python train.py --router_score="softmax" --routed_scale=4.69 --balance_loss=0.0059 --router_z_loss=0.001 --init_std_router=0.0239 --lr_router=0.00337 --norm_eps=1e-07 --tie_embeddings="early" --lr=0.00182 --grad_clip=0.5 --batch_tokens=131072
Below are experts of layer 3 (counted from 0) of a mixture-of-experts language model. Rows are named router (the router's row for the expert), gate (a neuron's input weights, with its number), up (a neuron's input weights, with its number) and show model dimensions 0-191. Each number is 128 + 32 x the weight over its row's rms, rounded and kept within 0 to 255. Numbers have three digits each.
After each expert's rows: a language model's description of what the expert responds to. This comes from a sample of Wikipedia text that the model never trained on.

# expert 12
router:096100137172205176135104092161181153155186146100122126136129151135115133157196103087168189068083129137127116128173100135132135155173152101108187109131151088172127123117111151113094123105126141101168157116217187098088102107094155131114079128132107191122123083175133206124134157095127078138133107127084171074093072117064122074138096120140113139159131147146120134152106064126149108162021132117125091134117110093157144129170192119135089094161150129117121129143073168120124174134166102098139121168104132132136097174184084101111118102110118129078156093093109163099081086093122134108
gate0:193157138123095151138122078141098114121087104111125115096168065109135132131115117217120146140043170136112125184191073176117115155097139159137121129111169131113109128114156086153093170152120103090172126119117139103179154130113115109125131121123128157126176117130148159056102158125132135093110158124193144147106126125106192093138193102145134086154133063161160112114117125036111142118126182150091131123090171143054145103115151098088127172091128109152172102124167152105091135154061143175194125157090110221129092112121118135164098193156119111150156099099095088075118106112171100170
up0:087153106134163070137119169094217104115141073155154154191085134073095149141090140124174098097157127161153170077147110143159109099107102093139106150064144101160111167148121141067153128055094197158082078129162171108114149139094192076126081123151137127149081139127122138126136122125149096135118107138096141144179132113110078124118081129147116194108070159137154130139137104150186121173114103080104139151136137133169122143100117135218137172143161124073173157140133097085165123099135116094053161138135156117117162167163041123108092072171088124091093112136139129157115173129163139136
What it handles: Opening pieces of Latinate words that need a suffix, such as rec(eption), acc, gen(res), med(ia), cons, often in film and album reception text.

# expert 49
router:117116155208195149116153136136141149141182120096128086161131138176164159172182081084177145109095134142087102143148125157085108167157129092056210137103133085156114166124145155135131128124106132109127138133179184079078112126137175154102099173112133181147102113177140171102126151116167123171104053088108165107127074104120142123176126114102117126164096159137068133151068121125101079142044133107159086140114106139165175068150193115120135087154136122061139117172121139122128133174177121074095149163105088081130124121175119111125111118111124071086132113064121107111119114133092175084
gate1:068134153161085159121127084174143157131160153149128191185102095114147151119164088130184109162087108091069090154104148147105189161164161085164126135149109213110091156100121131115106193139020119139137147221134148174130073095131087109095075141156103150110102175166101151137109147095134120160141143153154145153098129114120129118088115116087111190122086120147127077123107085148133159151080150116204084164136105119137173153105159096125096121160101111108152124145124126130104107118143140178087147161125098149120111116092026119158127167136141066159141091109095148172123090161096102127
up1:109108157125163127164134156138152069134142110105187063112168143188128136163123136131128179064129134172201155120174085162129136153156081129102145117150108052189172073091156111130134095096178110127144147119169108055102124209137126164124119120080103088162169107138138131127114141178180136105119119118100108111096107124110138093184137130135127048117135150154124153114120147115141131129127118068100147131086150116152079063170108172124200142105131161089170082158106094088139179198150114107146159143131089100142082120164214107093117075091077152127147151122098111111127118085166176136
What it handles: Prefix-like first pieces of lowercase words in prose, such as sub(marine), inter(change), dis, re, con, and s(alt).

# expert 30
router:143064177171095195123156060157121137123146131115091101114111167192130164162168120083202133098113129181096109115154110134098134194165129110107156109114112086147101135124123193067075082150090103098154165121211171096089096101150163147083103167149105173148136120148133165154116141127140116134136111106073135102099064123114145092130114108081108166177136168146124165162091125119056097133108114091152102158074147103155161095145150139133088093152147147061138108129079207114131166160162097073159149156121122104148131186151139105084139101094097092091146066107120153099113089108098118145
gate0:070125169162101143125196168125134128146104123204087107121088111147095129203123100095138141089149146136114143148079158136110174130101149124108138141097115071137026089130147023102093129141150144111123180161120099094186145120153120104104151153103163144133135134153131137122119167128142182132135161134113139127100089154143142148140082126076170087122157092188140165142133098067131127121156172128194144138040137117158133145185100106084068068172133202148154104148126189153109149090145077089139109091139143144163123197117057118113159162119133100144103116166142125088121097122108123172
up0:119124118112155107153099081156193151087164112069184131142143121088190178074075157139107123151111119131146077104178108092148087114185132114136120112158114166084205172094093171116128103138162113103155127070164171096066095130136135177103068059179090126130099090144143149118079112097111113138128105069151136136101144104113111109159156127135101125143098165089142085118095119171134120121073121145083118084188092101117137071093153150182174103164170097118123111092143098058146174171130165168159178137109091128118118122149159096127065153123066122177162168109131135153155126115093118080
What it handles: Stems used as verbs or gerunds that take -ing/-ed/-s, such as lead(ing), follow(s), form, design, support, often describing works or events.

# expert 44
router:121118143160138182164171126144127121182154195108118135107115123119195164171137112123135151127152113147074132183194129157105169135158131121123172102097085097175109152078094127133078125148091141081163163170156162084120105114110164150060105166100106109157113095186171145129151114106087121156099092115067153079102108096105074075164091209114110135161117148183116156143088124100085097171116048114178095165103164097131104077152118131122107107148137158127162068154127150149158129190138092135177193156063071114162113113149116117093100126100065111100135126109110137096120072107098135114
gate0:082118165127098119049154142106131152133118134062116135178118094100149180107147142142124108088139165169071118178109117096106144138100148184119133122148110125094125165105095138099118104123143173148149158176119093159095175136119129105121149128143159140218097130134163145124189116132099133109091136101185161163066151091114132096162164165129056084177179137101120125155135093174150188057086090118155093187150090113112145134091135165146121158126097091115180060188071122166154164107064159132173153099158086154085073108146161112088129098146136126085089073093142164137097130143157118170
up0:120066116114185128113176116122151119147165128166189160167106110129115183114157094131141109132137149128122120133103080000124178136119149095147150146194171112115121101072120103154116126142141169180161170152141118097140145119126108147107183130058151133148087135167151210157116120091097112147147127090088133105134132099079113110105160141142115127168143136151079141158144097157110116092142123107129110214135090126128148154103196084121093159076146131123137148149066135117080167146134165194156118119220067121121125173061058086109138167127133145108110077085105104136120177097137111156
What it handles: Final digit pieces of years like 1985, 1965, 1764, plus million, University of, Ministry of, and to in proposals or plans.

# expert 7
router:108082165178156172156204085138123137141190166135081136111082118148158132152139088048197189096128161148119127152156126169099096139145130083101132100113067118128073150069088156066086138135076128099132170160179158072091106114100140167069118165160090127134106061214141149141139124089115126135094092130129135111128108095134094024188086136084126160155148140177131138129116134128151112174137122102164103175094136120142128106168164133157140108158158149122179052161122138126127156156146102128157136141091107117156100165120115058102118108095119106136133084118123143078102104092103143137
gate0:076116158182151123144123145123126142154078187104158098181143134064110115148096145105169161181114169118148132150128089086162114117146071180121156158144126151101175078123136141099083142163102121109163111145163114118120098126118126179133066069196097076142129133080115162144173155154175039129090118111099147063128206143074178094123068094151116102134116139115147122152115107122128124176104135071132131179084172139209109120186098118154125079138094133129129076129129138104129146147130173100069093124141146150121156176123113057116089122113094126080182114107063170136134126137141176152
up0:157141103065116093096143112146138102136148092073130147093093119199149145139183154090094158100160104199122099167180100137126205133129161092116162103139185096162102157167113151172176091106141168091118149159125139149138140118093116137045180118096149149147135121177173087108138146134109151135193083152148114178090096168111122195138120141117106119173103149156099130136109124188141086068129086160153126139133111100114113106085173112107070125094111121066145149150100141160175137141138063097125184136101153044144069111181122189057153143121160130154110166115110111101118098087110122116
What it handles: Line breaks ending infobox fields and table rows, such as after office dates, species authority, or table header separators.

# expert 35
router:098095133172197103109195111150156125161174166138123119106114131149181181141129099120158155084110124136115128113143140134093132126161144082136140119126079123132099115087100127101126128128098127066157163139226160088089076123088100118063120159146107149185126060201134163134136187089105116140107074091069097093135084079087092129193050152122094138149105139170131158167054111105054099231115127114156107155084147125127153116141118080160127093160085138135140050163121148161123144155107116128139174152117111129147152124134103071106132107105125133129141114097141167096120134077128123111
gate6:142130113142151162133150101119116153101158147100117103124121129151175138191134105058165140140103123107080127097158113152059125139177134104104133110113159134154126114110092161105141087122099114059125203143251175131138088130085115138078093153118149124144110087131121100074166085102173141165105052125126145121132099114109123089211118144094064144126112159129151165130109114091123107255079120086080110142126195083140119107150135125108107085120189167129155096199128138124130125139137105125165155159136115126124161143112087139095125125081152128084119100078121167079088094115139161175
up6:136125204183163155166122119158118131139086148141075156124086136105130121138175120124133147064146177152096096158165110132145145149126133141086182108099067063166133172086163165114086109113148145109111132161085165079078099090108165138157152169120117153140106174119157183217143207136107116136121098141105167121104151125117166151116140156114173172141165157144078129119108094151136076056124063106129111163091109133126148084117175138124119180172162125080151174129097141093139190134161086132113125137057116094131074141155136081125094107167120083124159099101064087125120073143066137095
What it handles: Digit tokens inside numbers, years, road or gene codes and table scores, such as S13, SH-87, 1928, 2:03.224.

# expert 33
router:094103146153184139170156097181153129127175157122109074129112200149174126164171076066126182111059138149086091185126087132130145119162127132058179132088124098168106143119114156110099108096135100120106167148217158096090132113118145162130108199132125189133084063164174176130143141121114106164100033088118168090117118103116139071160123121109108117182129152136103138143129110104149091155118059127114066130108152133132145092138179106141097105155133196124161105139111150102126167137176111098134137155132100099121110118122080086114083140110174071113137120072106124105100085130074168123
gate1:124146075125132131127157117140118161093154145125121117158162104143100134172160196152113094147109097166169080150138093230114068127119128121126065089093140152138117178152156180068142194146124174108128119119108080093139104195115124089132134173158155133160093155123131139130140102130131089172078074140153116131078105172112073202142104192069114079117112180067109139107133126129106137094096106120138125125125080115086158116156054122112089146158141126138116120125146188195100105080172095111110175209170178154143111145096139106082122107197124073107140141162126139107161155150138129114
up1:117099229180153118160140132118092123133133152118087137090114179117103154162126124158142181092139134142151163102122189027134159142149137124104140165194133097146134032113102067111137109150141179160141159164160090158083111109114134182103112151149092118145115046129183100103170125094114068081106082115119123069118170129090146117138118085147167120148133108145122108123124110109128128166114127120139130113162114092159064062175111097172115072181154105139203110146136131130113184138091175076168119111075124096125104160169161147114122140052120110135072117109175150125139144125129138097
What it handles: Lowercase first pieces of words split by the tokenizer, often after to, a or the, such as re in reactive, l, c, t, sp.

# expert 52
router:081101179165158168198143082130114144148195122104116097130154190150180147160167101054166131111092168154149123161124067151132152138167120079077219088105123080151151151111118148118100140123117113123121119144171192054113126114088149149136108150110119155101091097177146190135124159098119128118103078088121151139118086095101124116176090096079116177134149178154102165166125101106130114145126104094165094135111171121154188109121167120081088119219159137112129111098120133100135169138162089091138162153121102099141084124101116068115110105097160112089163121084091137090061108091092172130
gate1:139117155130105175068146080130142128128068086128176106086080117140190115158130108139085102155128144154107179150131109137099194087123144133103114145108161081088141196129090131151104148206132143130128102145109119096147125146136188173141202187154097067139065113211108164163121171138104184135116168171116126152102102132132074131164084134111139164080162094127132184110138148131082113117136122132152135143114119122072176076120133162078173114139136183107143155118171094181148134203122115180133193131127103108115178104125117094163110136116091092129114053155151111179067166109125130150
up1:134137119089122161126154179130125091074100089134144088130136114077141092115112178182083112181114106148150146108167119167156139083151132168089075175091135098085110188178144113150134127183109123163114127106107126100153145169174174169133223173127133131101104129124161150134080135150106112101193122126122128152080098083139115137116084118096147159162146112134090115139169170120055104121121094162143138121126083123084186136099131161114163085134104185039119171096120066184149114196127082150124186136098127128099173063134115140161079140134106122111113107145142063170070187127153146150
What it handles: First lowercase pieces of common English words mid-sentence, such as h-orses, int-ention, pl-edged, att-ack.

# expert 8
router:116108133172150171099186107161184107171172149094113139090100142164200140179119120111160132121137129133082103144164144148090123143152124127080160094151073094170066149075111140104087122146091149083139172152175155090110110112112139147086108205122117115174100102153150148136145119068109100166091062076085152092129084082117087085192105157102106139166107138144137185140084095068116095183137084102141089140099129125150140109136117091164085087150136164161157039165129161091082159137150095142142174144111068126176146128114124093080141115116129130107125144113105150105132039110102159150
gate1:096144133125138160089099098136171130124134154153110153098081143164157187095160117143141156116093212111115112165134109182129161165108101133154148105089104182145194143093139147113068104141133115130136177121123143109104160143075102120131126183154163141108110157154167125145098153040120099139114129140119152163125082109140141145159062147090065131161143132170188136111160150107167112085098155127086115052107187151206097089151139148115074113209130144123103144150119145121152088183153127114177138178099179074129105123105103086043118113132166118103140045132121094094089109117082181125
up1:173112105162103122187122183055136101160141139150140143149139061073144118151128180130114155106129044156170087087189091200145076116104134120134093082107152163144137107144142074164093154109094119157130145140094152139122147075114085162111111125137072149148185131103164131125167135130154110109128185114098127118134139145131141102078094129174130159109150130119120180032122142141157167125134194168163112126097101119150068151170105134138117161167089150149085133100142091093161104166143167128120196139116179119105074101133051111106119131133116121150162095100142084206105143148149046092
What it handles: Word pieces carrying a sentence-final period, such as homes., area., them., plus line breaks after section headers and table pipes and numbers.

# expert 42
router:096114178192154134136168115165131146132120159089093078112099119152171155159168118116165129117112156132112105108133123137050143151146186116111121117135076125140105185114074179077067110108102103113185168150150177103136083082119179149111121161140109168166102094189159166160171158135145095177108098116119135125107126116073141074162110186089110126184176150183080140171072093100065088144091114137160093157103160051163148101170140089137105124149117142104149136160094198131081129153166111148144154142114126124158128153156069135079099107133099095096100107136122160120081060108084162135
gate1:135123095170133070130173083137144145093137135153095147180067112075125173099110091126134124090133165133118121167179140152082180118129145135189109160138124145162033220099141111113149154157111159114140122111130163122114128187111084192120106127169128093139095159135180137127139171100202090114080131124132127101155121102179134142151040100113119150131129118169073138170125081160126142136137164092198135111134113093074135132132222166174099110099101072102179180169136133146108143129151147131093101116149126083117133121186133131120120020135137094144146134113123098167126080121137124091
up1:167130138160105045110134146078125175127144107156157169144092086072079192130081130141139126107174110104120126147132130159140211132105153184166099146150128093084040163108141072126080113089121149195128139089105186150144146166134135180139134101149127169125141147161177098141098206127154108138136123097135109112158129214137183073142145087159160099155150099135091110163106192126153124127139155094171154047136171115076096161137115155145152173120115093115118159088109140163090101171179102121126103125171150133102125143118156108090112091136097163116114156120142123141184064093175114149
What it handles: Past participles and adverbs after "was/is", such as called, made, released, used, then, often, and the phrase "as well (as)".

# expert 6
router:120094164129159179132160119135150145133162146125144107076116139163134163130208109078192196111084171165112100148136108127098123144150187114139130097093092129132121176084120141118109103110126112124182154083191171084093095136118192157140113127141109183134117128140132158170168163097124066179103101120102131114109080127059180064149108198121100125216140115160054124139123115111094087143100110084153096133092138082151134081168175132156115131139196135099129121128086128143115137152122114080168135160126125083167102126141127128075109098077115091088140091089114153119045094067123147096
gate0:142123140149141100143206107103092137194125135124138138161130175088105117140075186099176085128094122143131146165180079126099085111126075135121156137135139168119109112114061151163082128173132121131158115171116153098113085184109086195114096123167121082130150134137097123134105088109138224134111168091103107124214162094175121159121152183153183149057076111170110123091116157116136117119143138117151090091086186167129133096114093115103151082144151148059117174081110155111149081164136156059180189120096150116098167134132127156152146137121168162103115065136080139112141157133098118167
up0:121155092123136078040154128099138083161100090172143119121153170108085054146139130072165116157099163106143126104126082088090120167151087162117164168091141180145106129127088137181178163152137072128150105158110151079139077196151114106139123117171135123132157157116089111107102103099135204101121105079152127125170152144124146178116167162121163129090113086117091104122140158103157175124138164058102146121115136153114125098135103158104088101131156108090114110073165187155082076117184129086176134075151113108149178168086168198162142144090141100136102185157112134149112187143056112144
What it handles: Word-initial stems of abstract nouns and verbs, often cut mid-word, in legal, political or historical prose, such as sent(iment), influ(ential), law, due, death.